{
  "num_hidden_layers": 12,
  "hidden_size": 512,
  "n_experts": 40,
  "experts_per_token": 4,
  "d_expert": 64,
  "d_shared_expert": 256,
  "hidden_act": "swiglu",
  "moe_layers": [1, 2, 3, 4, 5, 6, 7, 8, 9, 10, 11],
  "router_score": "softmax",
  "normalize_top_k": true,
  "routed_scale": 2.5,
  "balance_loss": 0.000194,
  "balance_bias": true,
  "router_z_loss": 0.001,
  "n_groups": 8,
  "groups_per_token": 3,
  "init_std_router": 0.0102,
  "lr_router": 0.00105,
  "num_attention_heads": 4,
  "num_key_value_heads": 2,
  "head_dim": 128,
  "vocab_size": 32000,
  "norm": "rmsnorm",
  "norm_place": "pre",
  "norm_eps": 1e-05,
  "positions": "rope",
  "rope_theta": 10000.0,
  "rope_fraction": 1.0,
  "qk_norm": false,
  "attn_scale": 0.0884,
  "tie_word_embeddings": false,
  "parallel_block": false,
  "init": "uniform",
  "init_std_qkv": 0.0158,
  "init_std_o": 0.0,
  "init_std_up": 0.0158,
  "init_std_down": 0.0,
  "optimizer": "soap_variant",
  "learning_rate": 0.00197,
  "lr_mult_qkv": 0.5,
  "beta1": 0.95,
  "beta2": 0.95,
  "lr_head": 0.00508,
  "max_grad_norm": 2.0,
  "warmup_steps": 200,
  "schedule": "cos",
  "final_lr_fraction": 0.0,
  "batch_tokens": 131072,
  "max_seq_len": 384,
  "doc_mask": true,
  "train_tokens": 575900000,
  "max_steps": 4394,
  "dataset": "wikipedia_en"
}
Below are experts of layer 4 (counted from 0) of a mixture-of-experts language model. Rows are named router (the router's row for the expert) and show model dimensions 128-255. Each number is 500 + 40 x the weight over its row's rms, rounded and kept within 0 to 999. Numbers have three digits each.
Before each expert's rows: "raises" lists some tokens whose logits its average output raises strongly, later layers aside. This comes from a sample of Wikipedia text that the model never trained on.

# expert 27
raises: " |", " to", "-", ",", " on", " in"
router:576589505473427477517521497533453455536460487445509418518499569452510532457539489482472445587525470460492525495538534430504546518565465469541472528495527572495443489452485496520512528497506536548507498534498521501459492545480461538478453449505520535506519501454509511457486502424508591543508488493530476473455525463472528558365536513471469605575571497496487491507449460523523518496491

# expert 4
raises: " ", " first", " a"
router:559563431517532489454531510590493500531569464520518552531546474436490593520527407478403524501545459467560465511462516466521541563548408487546507544502458481486490476431476548508511491510476535493570424503491490542475372469456517548474520423508521502540515504546497494452482502544470492525459494551489416440467525481501493509475573514472482493548476567509482510566457485497566452483469

# expert 15
raises: " in", ",", ".", " and", " as", " by"
router:449588510575435465495475532498465494511566425518547531533507504511521520575556503496428480523486522482546517470507519471488511532552451490487486481489568558498468478480557476529481458611493498508606537516472514532523520448483512493474462451540557498508561471504595533493510478506476585555508596448535505469442492459493526563490562609582468548518596509494543425519441469549502506453567

# expert 2
raises: ",", " the", " it", ".", "\n", " ("
router:566527474440508491501554548510543502535531482529493414530500546433479480549515437505467430473528519426511475436546512504441546530556456474535497470394563473472510456411498472570465520566503480544528465536457518518477451645515498524481503418492540408497511487456536514470473508467446498510527494480517431432426514508487503509502572513509491514527508533431462469564465504493545465430545

# expert 5
raises: ",", " ", " in", " a", " to", " ("
router:567496508548474470500560548512457516511503458489519515551572481458463540492540508474458491509516481518515532480432505514466538459522557508602432530469497498412452477477536484536520528525505508479549490519445544482518428508503442521510502481504486520564517472428520523514471455480490576494532463592490510468408480429491518516486556473506458513514520530426500492542503492555546519501496

# expert 18
raises: "\n", ",", " and", " in", " at", " |"
router:456497436487455493531565512499465498530484429438484534495490508480567517545582528543486436514483418457530500490490519462461517493521528473508456492493530551456533505422541532592427461507451534555497421521472523500482420490504504511521508473466527529584513430521468532511477453475503499559503560509474519505531485483459544563467519460467496566498516496555521480566480496456566487477480

# expert 17
raises: ",", " and", ".", "-", " (", " in"
router:476524481510477495612601514541434423484465475431498496501515512399539533447524482527517444502512416416528554481467528465477523540547428458477527482507559556510447498458550516486547439569495549515503486513455506523504456495454439531555450460530486483558539481490472518437506493474515531498480550535494533468449459412475515573444530469498443479514482500525525513484516451512504516477538

# expert 10
raises: "-", "s", "y", "."
router:477484486498487499555524553509510455541496524486493488496483521501456543487557529553508494520477476423546499543500543501482557484554432487565473489465540552498426453502535536477495515547470501512543537515394470555451506503485414582570517457458483444485513497494503556461475500495391529494503516461443442520458515495457539530467472536511448492546507551486548478557497516544509511534505

# expert 31
raises: " (", ",", ".", "\n", ":", " –"
router:465537509489474454521558525512521434459569452426531423526492512489459509498498472489492405514481449476553514482429557444502550523528464512524459483475580583443417473461549516522527459526490489463511521510459488550449541532499488509493584478541532509541548491394537501431493469475519521494475510516607489537480493464436509624488553510517460512556487455508564502514447492465460506508560

# expert 39
raises: "-", " and", "c", "ize", ".", "es"
router:463426545502487471550567486559505501536514458478597508470539485492541538546537426508500415477539470455541505471432507510465547540579490469515519523483491469504488527493510507548475400534494565514484463556443570499494443462430395507538490533446543482443590442495558547424496447491485556525520455479507452524515511419508510554479485485561440473542492447441543571505495491531564489468495

# expert 24
raises: " other", " a", " the", " ", " later"
router:529524495564512466535580503574494444496556491511541449514511548465490523544493533510498466534530429465507530464547529493411498513546459486494518470493551502403419462499572493584473502564466515501524490536374495541504525544455483493501484503494564475553526489455468523448485505499533567569541498501531502482466537499511534509486554511468404558602513496443486439581479481526476485449510

# expert 6
raises: ",", " in", " and", ".", " as", ";"
router:472468483441499471530605513572500464512449483460490532474484546429510497549496495439495370560476492538530548526494558482468516519524426486527502470520468512458469494472476514554498523522455452502594534537497510559466482537465492494480558475511517519549546459455517483491465474525482510548478469520489494536506518511501558504434558477505407535533532468404523475560486499488512495445537

# expert 25
raises: ".", "---|---|---|---|", " the", ",", " a", " "
router:465498520508472467521491585484491554492524511486527497546551519481520519536473553565506502518592437457511517482458556518430542454486520452567522497428523474464479484456525601518494535493468487522471431482505580537424517534507491481574564519539512471526548445505561463477474476518538501571537428457517541448483553457525556563541509577554468529513505510488523419524470502507483507472398

# expert 26
raises: "-", "\n", " ", "|", ",", " The"
router:571515387488467474473615514547520483487502465496528487497492513517568526497513467482435468565512437496508539474512605472543566553552403487573534471428579521514463448506539506585457479512498477509510490541488575498529494507425488506473474436502591546525546422493541529468499486503420498569565470578459478495536492476482515511525521456602437474535514550464508472465457480548578530446511

# expert 35
raises: " and", "-", ",", "s", " (", "/"
router:449514484465456430480549519502487442465509503435555538522514522457503534535489396520508473583512506424500565490524534435578573573544487507516537534522546575483474443477502479564518535547489483515521538571475534579449522563404474569539480509455519515509545466498498531448498496467501530555503499452517539496491504516507560504466503488476455506564504472494535488500488448527527558494559

# expert 36
raises: "-", "s", " and", " ", ",", "."
router:468459498549510514517481599479513494450479459477520417553462518468510534484599501555523437566531459476507568459459468447483498522508548470499544519451557532462425491502542516456537500467469616484478476471505528546480477479506398477523579493549521477541538481435541523477424496402465499518587580585564496471489574497473522511450526542541482521567504489441524453546512384527515501505501

# expert 14
raises: "med", "m", "ft", "tch", "ological", "mm"
router:474552473458489493533525525498378500556492500440454523527511558440499479524500462474400455516535473490492506457520537453538520510570494434479497452467582529488482480480470493524520500565424487527458504575438553501476492477463528545462540502512534484552503483541468532488466442484521496549469513474534534511437474387509504494503535474494413526563574462487482419597471495464530502438477

# expert 23
raises: " the", " a", " an", " his", " ", " some"
router:538521465567398503575500471553495507543567517465537498544512612472494540551563457530477512576468477503541537424405549490404541567527510442517507471482542513515507475495496498487477525550464536550542472539500532485485490494446535482488466456533528495598530464463501527443463472459398500519479490551453506422522534459503514530465605517543483519508532552536593458490407476576510511388522

# expert 32
raises: "\n", " The", " He", " In", " This", " However"
router:462518474497484422479559526592448452495570499459501474519507500492490494519511506497467453509542486444526491463407566441476516504553438503527516520482494502445477498527501506514487512500489480523616508547519501542488460508465482497555542463483484469531547483484496568513453495478497478489559567482475505519460497450484549505526500467516490569532561538507554466510508490550577510431532

# expert 7
raises: ",", " of", " (", " in", ".", "]"
router:435476475444522451513527565567459517515489468489540504551526475483455534463547467511460455488539501473499473520490509482460519523510489524537458490473478491485494474502541538480474499502474440552528445513480520474496448516440477487511521454470526458493564448500453545497525424516537497520505525455545480509498545469523525531545512473512464515483549550452482389550534455493579559498506

# expert 30
raises: " |", ",", "-", ".", " in", " and"
router:504523519470481486498502530543486500577533492447492544545496504492437547513518521543500431478562501390516468467501557477397534524510490495561570543444504461520489498488539590547491504550538575513498461532492509506526437523511493531509537442491519478532521445504523502454511488478442502544493485464498467495485518490469543469455602477522478506502500523484552515530531456511515568485476

# expert 37
raises: " (", " and", "-", ",", "s", "'"
router:487525466467476468541541482496520551510541453470477485485552567451560512548545455436439479597493454481525567426545570489462556522523482502514519544478463574484492482519509521572457490508457511506510501556436557475489459556484482510510487443479538552558504485528500505511486473456475529563546464514505495484504542463444500506460542500543406530531476481459526463479448465528504534438541

# expert 9
raises: ",", ".", "-", "'", " and", " of"
router:482540424483463459562500488542467538526546433488491509511569574424547492523490513472419430553496457501490507460479584509505540555550435487542575580474528460511474469522526489489447474510451512495472529541475513501512455590492512560549462433514557466497513450456532493526518499449487554545503456494546536493444490458497568475532553466523464535516532480537562511524469494483522514463527

# expert 16
raises: "-", ",", " and", ".", "s", " ("
router:554545504522470534550593548523453504550475449506533415531532503498604504528549464491532466540522482451518487426459511483455472516562477492551511510505509503487527508476470517478524468512451556528482520512454532496454437502506501494539514428522533529523528484465539492485453483467465511516520465559497539452455502429504515476495521501538455517535525564466509475525496484561519481431531

# expert 13
raises: "-", " and", ",", "s", " (", "."
router:491543539538462490531470450509515519476504498464488540502523555488477545490571521524552473537488562495594462477504508487468527512513462421517433561519528516448443439477546491535413491509474477509626481619462534521499496506467504467567525496523488459485502477483528523491462464485453515487461485489506415462522491507413523552399551569521486511492507558491494497501463523515528563480573

# expert 28
raises: ",", " and", "-", " (", "s", " "
router:524489476487516462505521458475508528602530476484556501490512489453433529527529459503459472517563465452554546442513498469519562572529526517542544522517502533499512426471582505498499532561436509545544464528479528508503505561502484537518578456481507499416531487475555540508494479467466544527518438438540451443505510466466576546458487550516497530531475532520523480491480438527546476479630

# expert 3
raises: ",", "-", " and", " of", ".", " "
router:580545428522462479501524490566533493554526460513540479463497550469527486575495514508479448531484474500555518432508640508504485546515496534481502464471507494467452509458505514540391486544486456474534454582479509546540475493473491552525526537477527466498496457448535526450478488484458475499540481494511487472468538507466506521441531604520485532522579468463510454581460532436485574494496

# expert 19
raises: " in", ",", " to", " of", ".", " on"
router:552559434449454557499535526550477426564527450437533442494488479492494534529556399470441463524496461495500497405495561486511493511525513466547457458472520576515499466463502583534464506460453570536598483543486513480500473493491516539523526486497547499553475473471487529473507461468422526514470503505467441501498424473503522470509514455531504568511551501417548459564401495511535502465489

# expert 29
raises: "s", "-", " and", " ", ",", "'"
router:442474491578506488474532592476460454512549514444497454504518508438472521513497500518480513552566478523514570449407492495466494488509479452560487530452563565467476453458531565566503538476556545516538549468446577512512473491428430493559541497491494462527493447434520498505489502506451574482537559544472524465488482460469459531488509551538499505527503545446493459517496489510475469516450

# expert 38
raises: "'", "s", ",", " and", "-", " ("
router:478492445509477471548581555563384474548476473447470532537500551407493528504510502589429468537510468447538486445508531415502551499538476453524488472525553546450473418444499479568481459523468507484503487505450482544495499541451513502558476462486555453567524506535489573460493522430438534524467483543488498480437528410505524549500535486528481556544534513460494502526447521506472476406512

# expert 0
raises: " the", " a", " ", " an", " his"
router:551528448492429486498489569559478511487503437439548462509495472479517464541462503464481481510571432459587547487510546446407519523515426424504506512534528574429520511411516578525480513552435585502460407507511510460525475485436517489551455455525542465509522494507506509455509476442476520530514492471501490462483486488488525490503516495566444571570515565540491464522431485526485482510471

# expert 8
raises: ",", " the", " in", " a", " and", "."
router:470509484551453454550479596587461462473485479454484473577511519513445526483445541515468504483511561460545514488500527466450526524530413463593490529529578461471444499484514486482494499545482489561522486499499521557450503532479485460531488470575539441621579479494554514442449459473517480506544539532545514456507542494454521580483560510536499488482507515458539519509495494557490515477493

# expert 1
raises: " the", " a", " in", " ", " one", " and"
router:518501418480484505579555494492439511583545491462524450530538514452585529541530488493485472534498472484485473443488492487477488520519504527550501589466558524475504483512522585548450536589526524510538490564441529428474466558507462536514487464479498529560540468465501485459410451472403494506508650460555483454507520503549487481525507472503470547512474490503516479575454492561534541444473

# expert 11
raises: " ", " S", " R", " The", " A", " and"
router:539532479474471474580562490580482524547549482508533535468525529463531477534473480440530496549511471413512513424450534518484530506537496416578559535498554493506490475475545467468450551512447504492516462560461488549504520484492499475543524453517542488566530446490561525467437444462449576534572476482518520528432522526420544540508514527551421495535523479495501467545490492530477543497485

# expert 12
raises: "-", "===", "==", "|", " and", "In"
router:449506438485449445462560481507489525529532474450439495493575473501539460550509493517477456503489461441559519464494519427454555523532433444534464498506600462429431503466533489537401398517496594519515461507483520527540480505496493503593482491471505473513529430500547551496516452512493494537524509472508548481460518461467513526492488500528488570522502491547579443508465465496529448409453

# expert 21
raises: "\n", " ", " 1", " 2", " –"
router:476479534429457465529533501548482457511492470464498495443494543446517486479478488478452405528512395467559539489550557440431494522515479446596494598518580495468455501464493494497517430537466544516504433522546522523508472546462511472507542492506506507499525436530477537519457521484486559565454521498505481436517550431384537487482538482482487534521486513517529469569454489517494453397478

# expert 22
raises: " the", " a", " ", ",", " in", ":"
router:465550401520468442514507538607448532528523531452603503550473521540452598502500459471435508527513529456536453399476470476503602552508424500552510594431473502508501478466583536473486539506451577570569455600489520565462478540463469481526493525508538429497523458534521532517547451467512491520492457427560556465516543496504544533488509469507411525460518553507529441531508473499558512496564

# expert 33
raises: "s", ",", ".", " and", " of", " in"
router:511515508522404443497506503545521424542478474406509446527532524458524501528541462550509444513441505502570538408409531463455517522498452501532477470509500562503448472462508504531391551528492498505535480534498476535436506521510491546544527459494524517570516466474536540558437505508494527511477495573500570480405459442368492579518574547495497632519549518471521470480440482525489530505547